From a checkpoint of a small mixture-of-experts model trained on Wikipedia.
Size: 13 layers, width 384, vocabulary 32768, 61.8M parameters.
Training: a variant of SOAP for the experts, 5868 steps.
Below are experts of layer 7 (counted from 0) of a mixture-of-experts language model. Rows are named router (the router's row for the expert), gate (a neuron's input weights, with its number), up (a neuron's input weights, with its number), down (a neuron's output weights, with its number) and show model dimensions 0-63. Each number is 500 + 25 x the weight over its row's rms, rounded and kept within 0 to 999. Numbers have three digits each.
After each expert's rows: "mostly gets" lists some tokens that are sent to it at least half of the time. This comes from a sample of Wikipedia text that the model never trained on.

# expert 0
router:496469522486502504498533509518546495522493489514484495491501479475560458520515541501528507456474535510521539502537516495517485501518537481496476462507480498461485506499495507508492513492507519
gate0:522465479505533533508524486525506535508513515526426510470507425467490500522473493523545497484478452526489517493476534497526523499443515493508522483511479527479508479501486486476524534493501502
up0:467531526494468469499448525477477470485471483480593493526505581529521505464530521475448502522502538480516480494520457504483475507543486514492477517472512458503491530491508533516474471508491500
down0:494493490491483515494561453518522482511511514483504466489474525495458486511472499522499509520565525439521486513474501495473471534530493525542470489525509511549507475533549513499524484529505456
gate1:492468468485525499533508496502481493508499536473488465462461512522551488522501505494544494485511536517495516503523527492447525502501503471533535497491515495503520493506493487480460461492452561
up1:490475491480505512524512478484485488502506525469482464462468516544538476517499519503541499471506534532505524518520509510456511491500514484523531501473504504511518523501511487490471473493449547
down1:510530461480507523507557538567489491502499479475488468513443493498466505545506488491524565491505529512481519535449473485509504486473488490532478462493528486508516526544504481504494477471515518
gate2:455512496492534471453498515537490502493526533497497512527454454528498529502479458464552484485462502504437487504486488495479488487528498486533486493513513511510551480503537491473543510492520525
up2:512518502474522491454537475485512490476529553489526483517495503483482518520473495470524478498461439496452466500485491501546488482476508476479506503519496531470520495442497491504564470509504518
down2:552447492544508482522569492502500512530522471485498451526484503493503509490505503496513479485535508461499547493530552522534450548513479498495523477514470493503476502541468505487507556492497527
gate3:499493476505532476576472531452469483499443527489524469483438510520523521531477537497497522489526485538533509518506523502471510491495449513538465512511467501493524480503512483541481499469458535
up3:504510495484470509472501511562510519498500497540516515530536526472507477453504506472481509533457541495473518519497504527536447484493531484464493497469503473488489471514461490510508491492555474
down3:498483503547449490493508485513482522493432508467522477487514468496490480506482501486509486514506487531450494486542510518502502549455486527491526497517452501474488530514498508485463547507497551
gate4:482526486471507504444517452525488511499486487507479518520462508505518545491501466466517490498505494510490440535494547440512517465466512499483528495489502468485522462542451490508542447516507505
up4:499481509534527500539497532465512471528506499476510454478540476488490475501486487481475480472512519482484536476519448535465459514530474471535479510532510501519500522440534487460464509482507508
down4:489489461501510472507531476473510526531529511471510508495477508490463473456493554505522517505513489563496522470490497515518497519483530494506535514519529505466529527541490463509506486455499521
mostly gets: " University", " York", " Green", " South", " West", " Cup"

# expert 23
router:448515453496510504497533505482439496480530468458501490488485523481496497496470505461520463491527527499478499527488518534506527446491498518470489508487517440470463460525479513506516489560508470
gate0:475536502478539487500515512521501505484520525538503531469518501536487516496466492500505446498487470502522456475466503491501505492484527489526467515511519508469501505484483484532515503478554457
up0:467543511462536494499501521514489503485492513519502527462511496526466513502473503487497475506483492517505453482459517492497505488481513488504455526471515458465496515497475510554496520477541477
down0:487452477464521549475520484477487514450493496492495492480502487463491514534502499469501484518517508506512556552456517480505501482515505535478482522523457508521506454492453480466475540483521464
gate1:500511509488465515441539505494464509492483465492526522476463451507525479511482523538460508489493494496464523484490509473515528492495538473497521504509496501495512507525492501511518477480502490
up1:501516490499477514462544522496476507487484473497528524488473467514522467507479526550473520500500488494473523486503520474511531486486540482494526493505489501499498497528492511501510487474510480
down1:494529500542485491516502535489512517488499504537501479572505494492537535502466484491451488506556472494505513470495498538527518491494518485493425481518482477552492487475494479569496471527492471
gate2:505517510524510473471528549473479477509463520488469499480559483515496498564494469482525456514527504489479521529480495518523472503469485480527507443514505527522519497465470479468485545507496558
up2:496495483478497521527478455520545516495541485501515511515452519480520493417501539509456545486473502514526470480509499479486520504536518525483491548476493451479476506540535512528515459485508455
down2:467473491425516473477524511464489537490508515471532503470494525499521487524525494466505481472501481488471476494515533492493505539508497482503558525522513486520504520489481526449513462493506496
gate3:499499503523512498509482528478454504502504499506501494531488520526494526544501489487510487505517519531502509522487491562498531504482468473513489484474510546488476474486482533499515508489515457
up3:497488505476493503475533470520556501499505497489495506476512487490509469470514509534503508498483479471509491478513510442492475504523537507486509518524488450497529527505512473483482489509484552
down3:455529478522517506526549542510496464492500494523523482496460530509508505483515506544483494476542547480505515489549494489480508487494493530510504503531476520479484478482530496517486529512542480
gate4:527496505506475511482502513542544514482504489496509466504518531480508520521518525486494525508506538530462479497517528536499514552488472505482561476490488474493505494521473500520535469525512491
up4:526501532495465520482495507528517526496505479510517490509519523470500512509529532488480529496510547533476489535536526526496515543472474508480559487464487475483500518507474489545516467535505467
down4:499487458530553505441494525523490503444495478506483485490492485536484532460501501539506501517511464488472505468513517490502535533504481497484542468507522479534456508507431562509516494497486519
mostly gets: " most", " two", " three", " used", " many", " As"

# expert 1
router:464503463487493477507465455514484499501501486535489494473512516505495501506505497489485423515457493472473466523544526510491497453511494486504562521548544537474491486473505489457549507505516551
gate0:515505499513503479500523513495524533503552453494498490506515523528471496483494536514520504487512531513514449492478520499491484494503484532485503489517516481494488518492523545468532415507479521
up0:515510481508498479503524519499526545508545456505493487506521523518466507478487525532503496492512532500534440489482510488484490523507477528483521491519530497500495513506511544466528412500482499
down0:509500522518468526495511472508496492499462495509498544468500483485514496532525520542529462483546480472528473485504495516495496509536532516488516511486497489462506500497495503503506504467513500
gate1:500463470454510508519493557500517492506462474467463457484501503453468505510464484447534451510513487534450496480489486522513460496475491531556481509482485527515530485523521520481447496478479515
up1:510484475475491527543490556474521503504441465497457459490503514460483498486470506459508458517513510543448488504479490530500457515454512522547482505492501533500519482545520513484451445497489514
down1:508511488494510483490487513479543486527513514457453497534524460488515493468499462515500471514483508507469496516498490552539498470479499485513514463471497496481506502465494482484514559452506452
gate2:459501445502537485511486513482469516520537527514513520468489503520489520521490455546498497491550501514513448516470532530519459524468503423502496457499495469492518499475460510459497501467509509
up2:543497551495481504478508496530513478501473473464471475532512479500510495493495572459529497502449496512475553477524482480497546475542480575488501534478492523500489486510551524543517488531492502
down2:495464484447504502508507490523510546496548498491448497485490511482481489462513463508485512502517501487529464434502520544518496488495490472465521536516467480519515551512486486483525475510496500
gate3:478489512485519498484468536497477508506514483518484508499510500487483516520523524513503507466471431542450463538538514518488477482480504483477504501483478455465528508498548533460521456496489475
up3:475492482491530516482458525471482513498501506514516487479522506469496527492519514519474497489472433536456463537537513514520495491478477476484527525471486452472518510518502543460526476495516458
down3:546508532600522516509500496485502500490480523489515496467511494462459499482532504518515537489470508513533552534538486488505538524488482506457464529423489485508512547581509489502519479498514543
gate4:476456516483475479513480513493528492511482497488514543500522490515501498545505504525501515513534506482480506477508481504459526437492515455517464515461499499566514497456493519511563528462526495
up4:510554483518519521496532477517464511484515505505489473486487512493496498452501477461509477484456493516526506538497498493529486554514488537481517479542507496448506502552512482485437475550476502
down4:467526493514495514505518486553466472499497490539502498496526460509546504484513503444502541475507477531476492472511504524533525487486471502492488517472514479492489489496524476509509459532474514
mostly gets: " than", " could", " very", " down", " if", " like"

# expert 22
router:507475527485516513488519510460489509507485496545512501526454471448495493554486550483467464474512505523488539506464495533555522503527464508489462503486506523469457526486514531508486503520513521
gate0:482515475473518471523507529519510499491523533506497511469497513507519537499511468485546490475477468490491484462485502469475492482493503462529484496518468470513502510518548494460517483491527544
up0:523505495540480511494492474480483497520493502496522488501494484492514458481488512494473535512519512486503494521517489536513530503524513529470511481497521512504491490488473527521506511503472453
down0:536518518527468489524460532500461507474524518543495505483466495551542463498459460517514479533515434497466478477477480457509472498490521471507520493506436518499520485523459478500499491525501503
gate1:512507490506534499556510466490511504512471506488498485511477494543543493520512453545499465466472458483517505529491518510494478494485476509483483503499517508483517465473505504501496531514479495
up1:518500495513538498543505469487506501497469500499512497514483503552551497517513465555508474478480472482531499532486509512486485485476474508477485502484529514488504469478496499498485530515482497
down1:519495487527472502515516448552518467496476499471509526485453517512541478505507513509512473481473478495462465513496487457522502480481535500526486538497511504516488565488483456466522558524503462
gate2:506491506502491480466494450474491496486549498461484451476466476512499505497479463497513495477520466447515480452473497504539529482498489470521512470552511517480508519487516484483482481514490515
up2:499498501492482467458491453460478502488550484467488453489471462519485496503483461498520501476523479453527489457476510513547532480496495461521493484564508508473506515484504481487482488525496513
down2:471496455472481481541485449505501517513526523495583496539517512517542500531479479517526507498486527489546487486528496516480534481463489543492496476523503498480474498467493480477431485520498482
gate3:500469526482505499495491528524472500510517511502527506548539435478517497539514464522565507485501468521496490485468543506491509510515496454496507482522486533526509471478473501497530514530505509
up3:476514484513488497505515467460517484497485481475505502442469550501494516477484533465465484500496540459492487507522470499506486495482497533513500545495524477493493532502519484489457483473493480
down3:532517527508506452505470538523531500501510536484493503529513492508539486508524480478488502504501514494527489516431506536498483472524524482484505501525533493511445502484487491461537487485497458
gate4:457477510504486508466516502503492499516496458535494508451496498501463526469478484512530507483513528491510491508497464526508488510472507498463488465490498500513518529498484503497437498454455506
up4:550525481481508492532488500500512484485516524485504478552505501508531485539517532470457490509494461507503503484480534471497518487527482499521516532519507519478488458503527505508553532556539507
down4:532532498497455525461513474530531497528482493500515497531499489494524492482513460556526486465486487509507550516553471533499513515503499499527486543492509449479483477482480473484513506507502500
mostly gets: "20", "18", "8", "16", "11", "15"

# expert 13
router:490475555517476494493513514470482491514468514531506486541435452484493495524482556486465501419512499540515545503504510531537514493533497518505469512466507517478499504496506530546494489502511511
gate0:497447542536529480471475477515500449527472536480473492504482459525483504471500506506475475432509521507499521530501478501511514504556467500498535505473512502483506474506510533485526535539493512
up0:501467557533502506510503500519542520492487528533518468523495527504500502498506517509453506490535550492514529520501512513553532517515465475463544566444505523498498504518471500493491508559484517
down0:515496533517470492477518497500495477535480473498485496490503528481476480498482496523529492498460490488519525497523488501533520536495540478516520432475502521483542490479499500476477494501532487
gate1:493491537484531472487522486537526479516523508458488500535466436531477529497498476481561440457499475477478472497537476440470523489528507481532496493518506492527523497452496538453513487504512508
up1:530512505484470501581515496514503496534481473492502517482501449495499485527499584481500510507542475470493487500482449545513521489531507465522502513513523456513483533514466496492495495509510450
down1:489528481542510496560488487471478502477467528453512493495495512469471496506520500502479513486536531495490512516472460443492513513511464476516467505509532535480482503501528523509489526492489503
gate2:493526519514486515489468476548480496483519548504510465516493445495551520504492448521544480494492494473515520476508486503493478465499502502563495485539512478494497468528455503508531467501453497
up2:477525548535493497516471499477492481502566523496519503460477455500508505487517476513530509538489490506519532470497517497512470422512505510539505509501486477490500544499458490519532471505481510
down2:511466478534501509501489520497515496487519524528466530520472506512500476525506499487499534510506480495538494496520496523529476537484547518507491558484517517496565506478498483480521465470481509
gate3:536522525500505458538486455514501519435541486500485500503504465499505469531483483488508476506497497517481473504458481511456479500484494509515472500551501501516483493504479496455486472470475503
up3:469482473500469542477535536496515476545459518505505498502517533505493493475510543518500543475495483469530521501519519499508534505527511476471506506436481500464514494531508497521518537521531509
down3:487531494506467514501504508555476470494530483496486522501496512486516517463504468511500464550498520475539494527500518511477475485511545497505509454459552441510496500536498504532484483483519535
gate4:488469491512547470491542452522556495506498480479449480515495501486538512480509486463535483477539504479497455461506532483478516532532523508482463491522510436515486460471512498465510528491531483
up4:488558500474473519496461508495457493483526507518544503471494491525469474515475481555499499510462501499474539520503454487517495452474479533529536486488510522480514526550477527510501499514468530
down4:462481494500532502493474541505497505517448546522532487481491500517507498532492504478487522512496502482497536504490489519528470441522516514485505500495517523476522491474480520476534489547492536
mostly gets: "5", "6", "8", "9", "18", "7"

# expert 8
router:496522539512494479509519485511521499488506548499487525516550488498516509561505500509521513499478487517509535459576490485488480491473459464492485468473498505521535533484482516485491494469457571
gate0:515484463482521457492549476458488504478473513525456536499509499500472443489510522523511464476484441523474510520458499490495499513511492483504466546492501495508488489499477490533502551478485459
up0:509479469474513466492541487453475516482480506524456536488526491505466447488510507531517482497503446512475505515455494494501482527516512484491461529478502492497477495513474476527484560479463473
down0:491541525512467513503512516501540523478496517510544494515521469472498505504478486484478518518525549465504521493484500535525459467511473438499479511524548507486485498464451498466504489496469553
gate1:467530520524486511479503490499503511518485538539548518515502449532510504509487475497545501457519472514506477502491512527505438476527507480492520525499501497501517495481447537493475524500549485
up1:488515480506517522525491509457548503525511517492563459511507467511517473486497482471528525473517466481494486521534547497490529451540491536496499513520529483507527463533484532522513508519504476
down1:462489537507506513540484484523503481489514501480536541521483511461509475513522526518512524466498508527470497545516519528474526513465524505515535476482507518524454533495498468498490527490526490
gate2:558506500499517507542456508526513492496518537499503495513497475485474493466472466463502510505533489488453512470520481518469543505549525483477488503505509514534523504504511508471498501446545472
up2:450485518499500494449532478473489493511465450496503502482501516523505515538517548544493493489469527527528492533463513493531470503457471517521505506498483464462476496506501490523504502559469532
down2:475457509500520503497530505518470503493499457452527489531482533536496487489487501526513498530528494504552459498487521516487499543518523493538481533413504487481511521466500483504494513536558478
gate3:505495480507488534481499450510524508475478475505531517453521537515501532522548512504511507549509515496508524496509454518528453497474540465469516491477525469514483538494502457512511498497501568
up3:491489503499513492510507552475469501515509495489469498530496478479488494499443478498500496437511481494499461485519541486476515512517475519526463493518488517480524456518523527489502522519510439
down3:481465471523516465450518481510536480517467479510514521490483492443531508521531469493470486516459514523498528522509539537522460473484551484502544507528477529511477520491493479463504489505505484
gate4:504521501493497495462548507521544493502511541479508534564506511521457516460503459502503519491497484477493474528525475495481478476491491511505548502478518484528523460498504528486549520489487525
up4:518526502503493500475553510507536498486521530478510538552523522526459514486508470520491517483513475471511477517523468487493489470476477513507555506480515495505521469479489525493542534490493539
down4:494526476531534500504500532507519549468528499521482458505493495501522517550505511505443491478500513468472556508480515515514487477498517483533493481488481475501527507514480475517476503522475521
mostly gets: " James", " William", " John", " Michael", " Robert", " Thomas"

# expert 18
router:532485456496533544511514489493477471489511540530489487501503446465521462511465500512485518543453492503556526537486511573525487489556488530464476496499487469483526522492530519497498505514491544
gate0:489482493525552467545508487490473490489441545521510470494460502497498532518534479503486526471490420511507467546535536467501497515516472478515551464464483473506528503467529528477506484517497502
up0:466470494525515459539517496502487489503457538492506471493460504501486517524501468485518519478529413471505466529539526473486484531529463463539542473462482492513532508445518517482501479540501513
down0:471496495585478530523495515511499537476525512488538515500474504499507491532508503508457536461509459517503519482502504513491486520490518523472495500540508496532512467478470531498505459479490508
gate1:458543493493512476529507458544529459528480467514492529518498465518486491505488512489515483506495523520490522499478520539485509473506474522474503481491497504455553477502493526475533515521511553
up1:550480521492487540486484539469472529484521517484505470506503536499504516504509490525486510488497470467504486487515475480515508536489528480525515520506515508545452522502511490520465506484502444
down1:473494497486508540508540505542490503507537494497504446477512461480474459477467500471563445514525519481522505493521513483504482508505494488498514506488495498533474521482547474452488477485495517
gate2:451546514486512508489501487499499508514493516459500494485523529526567477514518483492477501507419462484479510468530414512473480452512484497517523455466525544472501483501524510500540569522488517
up2:537475471518487495507491511518497475504509477544507493534478481479454524482481514492528486478584522502522475526481595492534519538491498514486472544528484447536515519497486488514462458483516491
down2:483507500455522535453501497475506495506475509508498496482515469419524515474465539524530477518463493503512478490514537492532485540545486495477503523553509539495567496458478514481506468526510481
gate3:497515509469505512512533484501534483498500515510495483500543499471541505514544489511541514518511520508489511481524460492535469509473482475501484494464477464480482464532543499509467494501476516
up3:509508496478509521508525486508533503501504544508493491502532501465525503489528507515525519525500503523500507500544488501525476495470472478508490502467468455489493461522522509501465485512456514
down3:502506509523522486466487555475505466479532516490479533519448542512532470490510567509501530451490489492540505527471525446507467474519515506511479506507501509477519520504459512486487496477514481
gate4:531500487494519488476562529476476503507567500439525525502521500512507514493492491481462524500502452460515467488546529508485394449494490466488487534502531468539517531484472480441527482506540516
up4:474485507509476513508456474525526494500459503555475461491466505487492476519505510513551477511509542563479535510443482474509601546502505530503518467498467519443478480510526516547496518499460488
down4:439519541447509471492524509476508467505506478507518557503455519530490517486465479481474470522493522505500477516486505507436453477495531527460461499525502497486513530467479504489455456550496516
mostly gets: " ", " such", " these", " -", " more", " those"

# expert 12
router:528479492496495515514515498469509492513474514506501502525444464502496533509468527514490512500503511522528524490438506555515493489508492528463475517559464522471534503502489528522498509496507499
gate0:457500478492495473495447510529514483522516496477481442493469506516481556519516460509481460456500506471527464462500523499510516511503523472503512462489502499476479517523505516505511494473492499
up0:492515470508488493543468539531511497475516496504472483516515506516475519522500497534456484465509527491524490480487514540525509506479513474489495480482486541483464555532491509519491505482483483
down0:527521499466540482474469490499514483476468483491493508489528487455520483530454508501505472512411502479555484528476484524523522495490507504500508496468494501519503488493478512485496496511487522
gate1:439532515549458507485471520491466503476519513499530541496487506547462494482468502536511502549506487463536526515473482510522513498500517491481531492523488533509490503511494431517496547490503562
up1:437537509538457516485474523480464509486525507499541545486478509552465492478463510531498503552491484448533524525457474526521499498517516491482518494530496546502479518521497440518508548495500559
down1:490495487501483466516503468511479518482494512521440513515490471545512473519552471478485517466545496491492520497542495519465530601461532492515526539514483489539472486533528529501517507499497532
gate2:480480482507470496489502541503517524489506482551494544516492440497475514452537480495531514474507501532552506438530490482470487550530492515488535480452510477481526509494477470482488521479514479
up2:472460484502471490475492522532517509471537464539502547511511464513481508449528463521530495470479502508542508454530505478455495505481504503485559513495540487498523493513468463484510509516511519
down2:457518502532515510501531504534533498519506502507523462494502530474504517463456518512507486521524493487512502495495543469516458500504502497488482459484526516518530488512530521477545453560505452
gate3:479512482498476520496450488484493456474452463495536524556516547471500498488499481529476506474444469472536457518530481517494523489505523502483482477503501496507505468521525515454475504526544485
up3:478506490506483533508459491484485468472464468493531528547509539475494492488496495524470496485431482476527454525520510521487527486503545526487493487502491508509511484523546513446480504519537486
down3:473516511502530511502477470464459522491519495511516555499534535509492523495468498532494522516549484487500489555439502486510508509512499485484486516475480518524474486483492508531494514527546469
gate4:478482499533501516437504483494475497533501478491504491491495510523484570512498491523520496494535547483534483488529485523473526571502525476512516511506513513471518496526486513532489495528481473
up4:512516487461515485544482491510525504471502523511505499497512492484515445494506515473486509507455449502467509498480496479519474435498476501500498486486492489528477486475510492473501503469524540
down4:511496534534462465457531469507476488505455462490546455515521465508501516505491495517519493555478526515493561510452459526482501483544494487496524517525500519504474503449536469525532498522466451
mostly gets: " ", " $", "°", "19", "′", "20"

# expert 7
router:487493557528510515496516490562514491505526550520529502499470500451500470526483505491485463488475535463554527505461498522507468507506503554501474509499521477552449521515506549479491472525520497
gate0:500521484467540490498478512505477507469478511483456493485496472513504496503491470507494460509491495510492456518509517438488532509475503523534490512483494512554499461494511466484504492534549484
up0:496506477458536490492503511520471502488495491480472484472524437504500509495483487534511448491512497492506478508497524438506533528488483514519484525486482513542505476479497465515495514538526487
down0:508484471495457489546538487494528503482518464489481494483519505533533465492472441484491453515521471483530478479485479481474477482501509502448521512457474489472500501473501473537516559474474489
gate1:461502518505508520482454495483499494511497483496518531517488504503495492476494480507533480492493480503496539511513453502493480533540488505484479530486481499453526480506498508522542587493473534
up1:510535501554510521508498593504521534491531518494494496522475522489521491486487496467471485502505517508483492521480474496512501523463477479462432493543504479496536484530483476530505528494508471
down1:487539544572492509531524521483507490491487507506518549560498496482498506509473552502519493525493481511506475479519485480481498479483517482519522495525488501551553547518502504503454477505532524
gate2:512511497504455538464497540530501490504501528501511470488493495523482483515440507493492486510541522476469494502465496522496466490499518438473480484529529501501506534517461558482458505538472522
up2:495511492490463531481504527522512492494477501492502511488499477524491496509459513469507463513547497496467483520478499512494488509492551433491482503527503505487519525507463523526474499528490539
down2:530499501540471465451525472527545511465503487465489449533511516497503506479490474477524482511523502506465504512493499509543508483487438487440477459531523513532467489473488555508497444520505530
gate3:485479498472526478467540486517467510523470543485535460495476503499486518481455465464456475490483482493450487494488498488492516486532471515573540512501509493479517503532458533464517503499481468
up3:477470506484529484473535485520473509516469522484537456483489510502489504486467478450465469495490467498453493489491506494490509513504476505566549498510513498492519513529451522466503499507465489
down3:502499477467489505516551488498523521504556526561513514505470487537531563505437499498464450476463531488460483478502488568484482460522520533509520493513491480465525549479436540515495478476480471
gate4:424489490509469518450504462460505492543522548512506481438475490492527497438466481466475457491479487485529472494502520504475526535567482528521491559504498525525512510449454503499493472558474530
up4:521507520547505502465464512435526522513486497484535450488483505501496504526493511512515533514482514484525496477464457478482506494463539522527510500487489522530504476505490512528459481498493479
down4:492494489491520525529522530502450513509488545484493524527512526494558515486528465505484466470519499499510501518484472496534503504502498511482501472472460509496518511508554534455477519502521487
mostly gets: " |", "|", " /", " USA", " –;", "°N"

# expert 11
router:522462526500499498507494485512507508498470519476494487504453475518447530535519506478479471513483500573491531514494474479526535536537517494487515507453437492535473512507525538485475543501477525
gate0:533489529507481515460462471470469501508487406479499467506524502497512519497477498497489529511503503540489544515507543494498540453474515536490525551497526478560500525496512488506511467536449472
up0:534477532511477522446480472483482505506492426517504481503527500478506504506497512492506531533499497544496549523499536492513518466471507560461524545468494484560483525497507502499501475550438481
down0:494505512455472478515488509497521504504513495519524539510482559460480505484487446485493516500508476482554464524502461491508487525493495513476476513473494496563478475519490487505503489468488474
gate1:496520505474492515449498444498523499491472484521521535481481513519522480508517486487467495536518501494467498505510531505493462493509507521472516448485500471519479484496484513499515463470473509
up1:500518509474478538471482462475528502499467464513534512470503515520538473514510505520464507527531503521488507510516508525494450507490502489444513459467485487503463487527500507504491471496480509
down1:508486485520529489498502506517494487534490511455459489542490488473470562508499489487518511537504474525498470506497493494514501479536466450520479546503461502476511486517524490485537507481509481
gate2:535517501506528545510520467526544526479486488480480500522515512481520454510505503481546514511462461513475529474529486497513463496506532493504467483490468493531507444527519476459529522518518446
up2:471479491496463454482481535477451477527518511529515501492485485517478542492500500516464485487540542485526479526459525509484534507514475499489539515506533502471500564473473528536467496483476557
down2:475473469494479539474543519487507520509491511507502540514540504529490514518486519520541523508512503527501475525531511506449523501524476461534488485507486486481502499510514506493508479505490523
gate3:495514506494519482494477451493482499522498502496499542492486512507491516484508493488510462504489484495497524485485505523556503483469473501488504495514525473443503451491525499499482520522546490
up3:508537500497524488501509462472491500480497510490542537497491508496503500504511523491507488508496506497511526483496513524558506464465482509474496492508510502446506454485523490510466521532541501
down3:513447509515471525466480527449527500498513499477459475502500488488511525546530507548498547499482486505461468494528515512524489502481520473499488472507521497473511538517537475512469554487486471
gate4:498471482497551500539501524542493496479498500516493478519502487498495495521517484530501472510467476555498503519522523471558495523534510514495487494499478522491527504514523494474472540541480564
up4:498477503491546483560514512534498491472490516518482496505507501509496491537522487530509502499488488563510515513543508479553509505515506513468484485485467523482529492525533498488475532534493554
down4:488548508499512538513495462522471487520452507488464513476480490521546512454497516486517469482486500492500510468529507497483482501502521484473538506515455527516518481476520484545501499515497502
mostly gets: "'s", " School", "ford", " Indian", "SA", " school"

# expert 2
router:516488520492480495500470522502477509494464493507495501517445501493504490500492473516477539505493456492519517444502474496515506506510529484500511544522508552494505490453493485495466532509492421
gate0:469511500482531505508457508513532496516546509529486499545498516503539510511502503412505478491565463469467516474498496512486530526492509478526507470491461475493504486449462499552494527492503508
up0:497505517506504505454484471523510489473538542539498516509510510494564476477479543476478438509531445508471494475514494517475523517484530473529532485516488458486464519458500479514492491497489513
down0:465503499477505510479463479497496513502511489524491484501503522515564494502552533459530503480494483513468505545526491516458472484503487503450505459473474519462475502466503537495481472488508523
gate1:464507506479520495442457520489488497514525527505493499500485466525478510504510495499490504500510504506497476492496461490517483515544533476506493550481473458493528487512487506492532505436459511
up1:498521509490507504455460514483498494518529524518490500515507453520495491515546514501487519492526496489509478487495443494521492506556528478486502538488481499479531487503496482504507496441460510
down1:556448503495487506523490484471497532509530508504481470519527493482512524476528556490479496515487532465434453514484459487508516542542525489507494538477507477538499509506505511482541456527502517
gate2:504538511505459465478521490468487488495518497479503559484448460519473479503486510515462508503474519512491497460479483490503486512497524476479512533528495481544505504497482495520509525469458513
up2:552478503499493490463497495436487502483532542465504548516472495519454507501537505442477513485446457527498482467496487462527480524498502517467511554496476477527514475528491492496535483462490486
down2:502503452485492487492554502511523512500513470460484473482499489514504490544491502481464534482533501494474500538530477502492468532474571496520548485475503552484496508540566481479524463500477495
gate3:467471518528475504438544487527479488501508529515512540487547489528475535530516513532538498483511488473536518471529468474526469497527493515488504501524520506481507524502509516492498528541472487
up3:509534496463511492544483531476507521514503471501481492489444518466507466470486484457475494529478504522469487538478503529460528495475473512522480483481499501501484487501516493523483477466528525
down3:486483519498522518502512498504539499554498507462530499504459468502532490496545497501477501532487532491449511467492478550463509518543484517491516490500476475496504491517460456507525494530510539
gate4:517496524481529496515525483508507502475537494480515480469528509532532480496487481460499523479473516500501454482534521464474507538557457524511520505517487482545489534485462509508532473467489512
up4:474492478518460490480471529508481491515475499506483511539469477476481538509515507531511472525529489501503549524481475542524500467444539475510493488478513512462502465519543488501475524537509486
down4:488517562490485512482448476422493512506515465507497519514483493537540525511519520512490482497454451445464484525514492510485522554496469513488508456488527506511510503448475461523529521482518522
mostly gets: " In", " has", "In", " had", " in", " was"

# expert 16
router:520468389542524529477540494537479523477505518523520507526481453487524434476480532522499535481448498510543540521443513541516492506526482538474470515523472511484485533527517541527478496499524536
gate0:524470489486513468485503511541532479490474483528442499514465491492494477474471497497495507494502503493482418475476503486494524472524486476497476491495518495526501514483473524519511495483481444
up0:507459504476511485461527528528480485488461497500438515519489492476495494475497492527496505476508480498496451501475513490485512513490507467499529485494536516505532508533536514521510513489450492
down0:491513510450533481507498511479453482526515503474476493498525507523509538497521530504479486510531485489550473485495555512483504484508521522506476535505503513477509518481474503511471488503457519
gate1:532523510457462485505516447504475494509502508484510497508496517510526484474490509515486537505510503512491513492498504489467502544517500508497471524494477438524492489525466520488552441454521481
up1:459489499486493514523480489550486519487540572518494449502494516491532497494514480508518514501514508535483520491507538456477521533491492508525498517470454460473503489517477498498512445412498466
down1:497509506542541461455499504528505472525474486514469477498529495488448465487492512515473515548518488507523517490488473499526532452497529518490500534485546508474495515489491503502521502487467464
gate2:518525512445518478489526522439500504541548489470545455538516515491485507527517495514503492495526463540519475535502557484493526501466485471531540522461471490486523465541497471521481553487483529
up2:476481473530473523516486474561506485456450508526459555452487495517513473491484511480498527516468533451477529463486462496504449504513513544479463473535519512528490552474487525485514442513515488
down2:490522468489484470492509459518518501523474496493488520514489490524469507484457463516512504490476474465502513527534485494475509482472481506461492525494490478509493469509495506496542502508480548
gate3:475552469493490489514523521521499493497527496536463526504539516507482490499516498503517480512479481507451491481500498488523529497486492481470462445496486543478477498510472538532520510476523508
up3:545496541507488520486492481498535542513475467502527512466475525469517485500525520502503531507500488480499520554493467522460480502518490537503497520492493525507476513511549496489481479502462485
down3:496481512493472492459460471513512488555461537478507474562500495495478523514517499533532497517523464520483500502490492486506501472495524532551528541496480500520516493500542493521522513505488452
gate4:489478520506479532500482496483456505508509498465431498501531499519503523520471516532490524473515483535490553501495529496447529487478520500513478531495487466510513523523486506453508452455479500
up4:488522480495522479510480482528537504483502490516557521492466487481508511491518497456514486510474518470513449497504486491547481519480484503505519461485525519485496486466520501538501547532566520
down4:497464513478527501499478526495495497514469483469513464488501496459470484468484534520504519532465440492517495468501466513474435517548522529512562508500490444489514455521531469508519508490492518
mostly gets: "/", " (", " ", "_{", " \"", "===="